From a checkpoint of a small mixture-of-experts model trained on Wikipedia: 12 layers, vocabulary 8192.
Below are experts of layer 5 (counted from 0) of a mixture-of-experts language model. Rows are named router (the router's row for the expert), gate (a neuron's input weights, with its number), up (a neuron's input weights, with its number) and show model dimensions 0-127. Each number is 500 + 40 x the weight over its row's rms, rounded and kept within 0 to 999. Numbers have three digits each.
Before each expert's rows: a language model's description of what the expert responds to; "mostly gets" lists some tokens that are sent to it at least half of the time. This comes from a sample of Wikipedia text that the model never trained on.

# expert 56
What it handles: Verbs and linking prepositions. Participles and verbs after commas or to (scoring, replace, ensuring) and linkers like with, for, such, including, against.
mostly gets: " such", " including", " against", " like", " way", " among"
router:550411496500462576476489449419508438441501541496476529468561510546549508514480534505565503461537522501514482523497521509452400479520481481489501478474534572448488473522550453479526416519490400543528440525469507539498452454467419491543501496559492466557485534492538508529508470508498538403517544531485465509570462503472470407500457543465461500481506419483496418510475560533495495553491
gate0:518416456494482528504450464484455488507536558462487463491486477498525422611427576468494536438479464507488550379510471533520517532490469489520505521529523510501498563506563550510471473532539501444532541493471532468515532472559509586491537556556469471492462513541545440458534545485497513398497467560454435504501506447452510513528508510488551505505496533399475453505500512554560551454518
up0:552452464530504486457483547477482515499514464545474504552598541495505456491537445550474439479516481455563524486409505432520468407521540527478441542524515534473483479579490467546497548543482447539482480461521500550519508438556501533528376444506455532451486518466452531529471512556456513501506404497467547464487470518543548478404568547535487488505503477545523470551558475502486517481490
gate1:503523568520504515493534490506472415410518475491566552458479540516530463507455386509479479523455508468463541438529556548517577536469432497500498518545501498513493467486450431491471580510502500486569497491506483513427505513464439468462474437455558528450462502484467471502458492536512515441497551534480438440539408500518519459576466530563527450512474547607476509484468480554471511516522
up1:481466540490518521416465490479519505502548479469474483583452548513484470465501546570502464547505463434497509518530438499452435514481488505514466409459495491594482502480471547519465454441512524469516556444567499494525475470478493475491449511506528507591524500549461487625458476458496519467437415433486474472537507370503549539488530567489515478499520455481479506513532563543462514533488
gate2:445566485469496530535519478478499496536525483495464486501516456418481426456506494511553520520471503477511499507535486407471447484465501437436520500467538499529473497609444454481469409532450450489498452457394508528386509490518424424474538579530507462503493503468548572499500432491507476445473501447471418491535471541506464512518469461483455505477540515498529460546505540492489495465424
up2:454510547446500578508545467517564509524521534490479503498502475469452455525516488564527566511525499532443486489533586489478520476442511529457502458431474471494584616540467483476528436519532489508530490479397468466506526503543495422518502577549462455515535539459564548458519534437471496496505460511462514527537547590501474472542475465516521391544531486530463495537559457546544506480482
gate3:511506499443450469499484524452474513489507465496498494515544511429466476531436577488508475452504491537517540432476511491517572500502451576492495456547536520517487507629526541477494481498507475500487524414473423451419541523485497473537519520507499535415524508514502477518483449490517513504444512569482537511602505467511453462543454515483505524495493491538482500440537566391457396599462
up3:507516439538458498519525435438495474476474450465477528440492497414417494484511523441475485391551574517494456458559516516526542527487421482530567539590454588485546557537492584505574587501497497475508493527462563516491499523532470456500530453493498522540522521541495502470474485424448515512475533525454554470475568522498469506503480497492511563555449551508493506470510492455505477560440
gate4:555421489531521534462507566501524427522479493486568562520477437475526449505462556488492628484448555487519474502530527486510504466545510514528504522536495532540534453521590482535509449551541486504497456541506537484496516504522492483514492562535461518521418370485522467519493450500513455472482455499502445464507458464477421591544470504497558548553407463503538519513424527481488511476461
up4:473534462507493577589492499519458564534502581489496492487556526535504537455535497491518399495488481477477481527466500458509407502540519431475441500548453530436490435524411573520545516475461485441522469494444526449495509504459489507510531491446458491490540535500502533504497516453445514632519534509574530511507424546522548496482491462460466540473558408523472542484560489520486541540509
gate5:499512479510536543552517516505519522440508554454539509417552550492473481550477406442456532559496475459481535501488538527479477476508555465531534540518490427579412539573456558477485545502521514473402535465542466548491456475484458559493556499474474471450439518544461517494508493560491503523421487554547466517457511550505466484517482498478438453447524436523521564503473423507484592493493
up5:424503477504488520474467535474486534602471475455524506518455450480610481409555534500573480475498524533506442464536504515492544516477509532519530513535475563378542496456542437554523475472477472474553455505486504442521515500513563399489527544543543548534557452481487497473497495452514502498556495467490524477465511551496517542443451465491541532489446569420481409496486549502536479514484
gate6:542513487598524518514503431515543485468478456443480600511495558554502563606460503474471580485490486502527489552558472506463539537475512411518579488446468487527533507498465505503487493526469589501512535539474485473547488486447478490511490510456498489437423448469530511485484445433572479548584518471472481452473493493523538487518503475526447498482482487541478579565534581516516523420472
up6:536498468508535516493531505608502505455477479428438555499503567597459525605480494468510587448492469489518500484518460458466542568487499449500536522519496537518494500519483536487553524508459512518529504555475479522569463494474463524493512523477535498462450422497549535459470443439589496546515531508508502485482498449530530446528493480526407488451450498439505558613500584472514488459542
gate7:527475505467543486447531507502564499438495509501438493559520547448456561476503481522523578531457496504431550500521413501510474497426480458513570501564452569478542470477512490521497540489522493414516487460421462483550489497535474546477520415509519459541504438469535552570522563476508461470450470503474454534472453590529500533498491494498401468547553488575438574516499468538481483524514
up7:486493487493487444481545513507454542531489479499393540542525533540510548542564526519463515512498564519524490436470429467509509505443495417477594454513502584544496502480454458510502516462534413470514536551427459569517500532570509509534546481495479507551456446479508508524532527471569488457434503485539454485432466579549519505519512405556446442524518563536457459492476548512502475523515

# expert 16
What it handles: Inner word fragments. Word pieces inside longer words, often Latin scientific names in taxonomy lists, such as nt in Melolonthinae, tic, mon, raph.
mostly gets: "ific", "mon", "nic", "stic", "tic", "por"
router:537457452524503548522528451547440541506541468472538578446514453483495509447511514505453512445512524486477513491468533404529490493498476521542403455396459463470530505472467501483505513526501579506493457538500483506494551474477477388508492532482510533478562492495548388460557495536552566462452491505518510508585522529482507519427506423506548500487474527540471509440547414544461457533496
gate1:503466445478491554477458510471554518543452523614472505456482502493523485429558466560487474499577494514536533459459452552476520459585416603522456486479512460506510500475535520511512514486530455497462487437437564557531484484439526467552530479519468567462500586457478501481486498494583509488428499546464448491536473486447527545532516498569452475523488482515479533452410451513492538499469
up1:532531502513464475517567508536531472496587407496510503549446491542516498563514452477572564524451532517496500507470403482506547598495547387453508498531512526510492531523447526462526477552498429571530406476509507461489499491520469550471470441488531448554502478519546502584472473501441523507508548430469550492510452526538546506533453550548562496475474496466540509469517500428527506513463
gate2:530478528476538493475517470532490542495590519559527537470487479505518416523557477549453462496434527441512457486448482477479510514520515457492507515496524581549423521523501467560454507563569471448459480520458464509544494471497508536520513584553498566495566543543523500511471573502486506494445494513436565525485457492482560427539492447530419519461478457512512567481508492499400381513480
up2:520441493455528572479492506493503520502457523493454508470443457483477475491515501573511531495485451559534532461454558452558535547504582562542443469616506493584498461514518492470507527478450498481540467516484562445475486477560547546587434444544554477515480461495439459491525496595503479445514468448507534496503532436502443449508573536524534549457507509453529547530505513472473461429525
gate3:507509519487426456521498573405468487496518565481522498511427493512526504513519476471476564562445534523518509481508558419465532419462578440499460534419517507534506524502523464511471513483480515516492525496512493442519501601462436546521494475528429530551545574440495495546486472425500467532487493541478506507502584540492496574494461441408456462523537509499472517456455580554484462521530
up3:513580476477485473527504484458443518542485523451480529496458512470598531454511524483475524549456423473515498537549465507391471508462554519464486503440543480499443461531503525561505589509535513460452519510548542519522463561494472498438540529568551483525494514509428465550594460493481548566526470466473511435556600413501540488513451469441489490534532539473477528450468483480529493496491
gate4:478507496434479472439510518610389477524492420446487495527498475441513529541474526425527529451480500524512497522480536531532511441435514502469489518450474520512578528582543513489497467519465495454492520562541530521461479444527566431543483577549522512531445587529517499471551508464589526528466553507525466459493508522516501565474477540553494472462474555486456442531568512498512503537430
up4:419463523500531558492613538484507471458535507486523459455465404427462508489470493528437481450414467467469475496446448477463532533507405483520499526470462516504504513453560517551464466464495494491452542486596462568498486460463486488520544400504516562431467518490517527508512447458474512527504520509574462514528513506514537541520484516506443518531562419525482530479545458453537529572500
gate5:527470501505519487501532551498477490438492494555457513487523555497509517478472552526526449473473479421518451547584469518521421463466513423566426473523498484470459559568523549474536483504419534494520526473478539532514418511571508498558588547474545441494566463521523469494523511526549493455487573527431538513545518545505505427453592472563471523513514546509499419449474477476479526516538
up5:497514537560535561419487443512467493536522503455485469464438435442472515556575494490477472477493523550521520526524477471475508544547569564504516543543560504522553463479494418471488500476564441461501490537470476538573525594518417510452508438444525522504440560469498537539486522478524498516511446367488509520472508512537500457487405454438508464482523482519524458449458524547519495505504
gate6:464456643419559493472474474492507508537531425514556534507508509555462482483571492507505536482545500540519465528522452485466526528492509465492399463485500468468510513506518501552511524463539452455501459471497487513541486477569485445523537513498480533508551526586503552461476442542449499526507487507489607484536496531541494495474441453509587487513566486521495504417530462619573516508524
up6:548531495586460426509553567500514504481498536472389483427413482536561456560508534461504479539554480522523487498519600615439480511540504483541544489509522560509472442466486518471435485476492552502515463498497505487477516553487530526485469439454495566499418526481498484511458536493574513535520594499476490504487502503514528532516491534516435475482479455458514568560569518485500470506568
gate7:452533579499532548484475516514504492518426556468529525507424481567533534452536493553562517537498520504558482490574533442536573480429462511571461470430519469449514540486538525565523520531550539439530585534524582535511510528474409470540505544494530539415469507491462489520450551497509556524516493495429525472464492467500503525448510511541522515553502493506488507543551464494412468518571
up7:525426575427514498497502512521510502419575575528526455501522507488568542532516527500460472471518510464528499484544538460543531485500445542492490402548533507484547521496500533578513543502524552525502525486480507470512498507518470529519529630476532462506450609434569486548446505520557483530489490459478516556513476504451550505452585501442570508543504475485521501506497423564441471456520
gate8:491483592509505470521407486485506555504489516521492533558504492449472515487498450466527387473494513527489505473468493584503571526518395569523372501465522500492504499446435536469458508489528422559478497506568504473560523484491519552499503485612489491489517559441514482416519499485505465581533452508546485486508584490534527515538518522477505477538500516451524478565511487486546473454501
up8:440467484545530514479398483452534520518568520518497550513524475510443485540542507424422454426509515430479447425447499502437485503564444523497489441487528486487497515469438527567435483471480512574491495561496475470399426524452586495536453516495514473476442566498531459468562483459508439565464530504489525509534553527496557535460512501506492502533464452484475548548498453500494477519469

# expert 33
What it handles: Main past-tense verbs. Main verbs after a subject or auxiliary in biographical narration, such as was, made, known, named, released, died, wrote.
mostly gets: " made", " became", " known", " used", " released", " played"
router:453443534533455463499486471479587501515529483469535523544537490529520453505474505473531512496617580509557536484494482495469387498535510485484520435528472519481491499538410446560524473488526491535499490493529490533497475538398479544559448514529470457504456534529546480454441472493497469436458490534562502515559535491478451430467485417464459441533464455438505486534484491445531579483437
gate0:458511491503552506463488464569594447553603489450557565539490530580547498513482407469503472500541505468490540462521485516496518495489604482475472424525495452581454542471537581605443460483495493492490475483479561470556568555523479560497503471509488474520451455432542469491463499466494437499507459557489526481496506495468544521485486524531462449459530500494460499443526435468522495511507
up0:518514489489475491566486508460497515470434499485444450504498443495519477542525607516501565509456490559496465458518506513552478483500441555457460508471483528464495481507463470422397560590531506513521527513490511536451444427476544547473505494510529498549508528508452447469542540495501551539464543411509464492555490481454415491545528512565553561582494507504488504626475545546483506492524
gate1:563524447543536477499458557458525449440586563535511514526552520515585553429534511568502447490537534417495446532451465471444512503491500512467552486462494503576525503490564461491492522464517493468507533470457506511504511558486532472510561493496597452580475478503474503518497478464424513500525481445506499393483532461484558459506606463484500530415498522520478502474441535481536499493447
up1:446460513542485508427569462541511530600462517492538471525485474559487426529478514477489477502483482602534535475534519500519505507498513483525453444540477531468521486514506605460434489515493555546457420523475485546492477467465527518478429501531469509466477520479484478462440630502511487540495493514464454591514572508516488485503471509485552427570481488516502485534588441568440478507541
gate2:515444449520479524477485486524484455549524540452527574450469437548556516457483434428490522461467546492536593497467493482458429492508509475546475465576501443523450482480461480465454518436555505508516476525563544501518403458499513542517506561520500500465489576538501449461497529493463454555510540591498496450453510536478520418550516502512502480587463496509535491531570520468502606502491
up2:497390505559468517500485518445508482575487534486579522542548523506533545410494511486462493503535476491527549504459487461450420578502533528473451430530514480429500529536506504477476595487508476554483493469527519551509485600466526458474481471525520470464489583463510539493538427555412558495545582564468520526494466515564511475472495465556489446517524492508487474495526446465503541528553
gate3:482399472493530532427482515534494428581515524504479494487450562436452451505496504482555566546524534541483500447501460461448451495499528471515528503484581543497500412516476495473420519488444511545470545497486502536421572536501506514509505523511540460520424511481503499438523459455534446483456504433544524474561475533436564437461499468493515446504448494488407492518531503537435508528422
up3:466363473487452500478517499519508495539512518511403503550432548462468509526507491506496509538541527546523474397493529476492483527540542495540602506499527477494510459463436485476444542463511483509482532513558516517420570504506530506522480487597582458572458509488503485458464489493478514509493467468475527464569507507466502438481493413533492460513473501445425423505488494487450517590433
gate4:474587490488446517525491499447478575466495498473531524493507451514499475526483467563571489560549519436507465495496519579450527503538517499476472484550492444458429479571490531473543496581488575562491540527481534459489500485499509464485515526442497496515494498559470456475491404460581493525472469538458518471547577447402419495466533525510461511506553459460483478429505502530412565453481
up4:420537520486478469461536518562463427483586503514463515407514465439455461492521516474412531443437477478470504508474494461510411486498547499517591526492442500491496482493502505470517527488519506546411505528448429488494507421561547463537545493537516499517585486478423508545564503526458520464462550489461536482422493543499530518538447457465510504542525527470543500524520503535542402520460
gate5:523466479480537475527494528528498467531472473527523494502452459584529456441500584518521532475517536461579586560507478500515512497524522486476436491492373471473511531473477563480493520489518504483493485483590460493451485513491548502495419495497426508523528483640486511427516457421511477563493484473582568404454502512478537444477454502499489489473461444462485495556481510533481519507537
up5:443497436479523495406509461445510550539447465557542535505575495521458506465426494553490495516479578497520558548509492458479494419550507552508527513504500450532503464490496506490468409471509537521452475487516446510470461606580519529473467517512467447544463587457439489515469539515479448518465461504470514480498444451493494596491534510433462562505453441493532519543466465456503527466560
gate6:529498524487536548445475551539489526539470462462499495504467551569540473457535512509461465470543522490487549560520432475500467497488473407517482466511511461508429529515498480520519519501522535508491477444510526558473428488487522557450434530507400453526416516473545473464446529472498491483441457568566465513565528506499467463543577442491539520496451459425571581489622488509477481517525
up6:508542493510492452553553435506519461532501569574490497505513474484515533524438518455540528463446446491509516457492554509493474486446511526475451459493533493537514496456548504509492519485469517545566446565449487489525556467500469567563494510483574523476513573463464510522556509498491530499520543441407481519442457489495574480495477617469498509506483569609403458514407530483537444493484
gate7:519500560511523452471471438489478490473506530545498573483463519512461462540510542498484509475438580494525456508497501496547508511444539565486482488476572487482617474494542509537539428491480434515487483505441503450529491465483484389455448513515504535570559514479489557553557464465546528480507495562491540476522482457597527516400476546565561438536478520490479491499412543506494470557519
up7:492536551503559466585528466526605532524502502481469481505529524481505468494452494523495563533588441592552478468528512489495486420449451499477506413540492477482475605510497506530475490540506510479542449485513464452428478534436523486422459482520467509517541445479535468436501528503526526452531429507533502498508505450623520467558435503500453527515547522586518493542504483505542476514492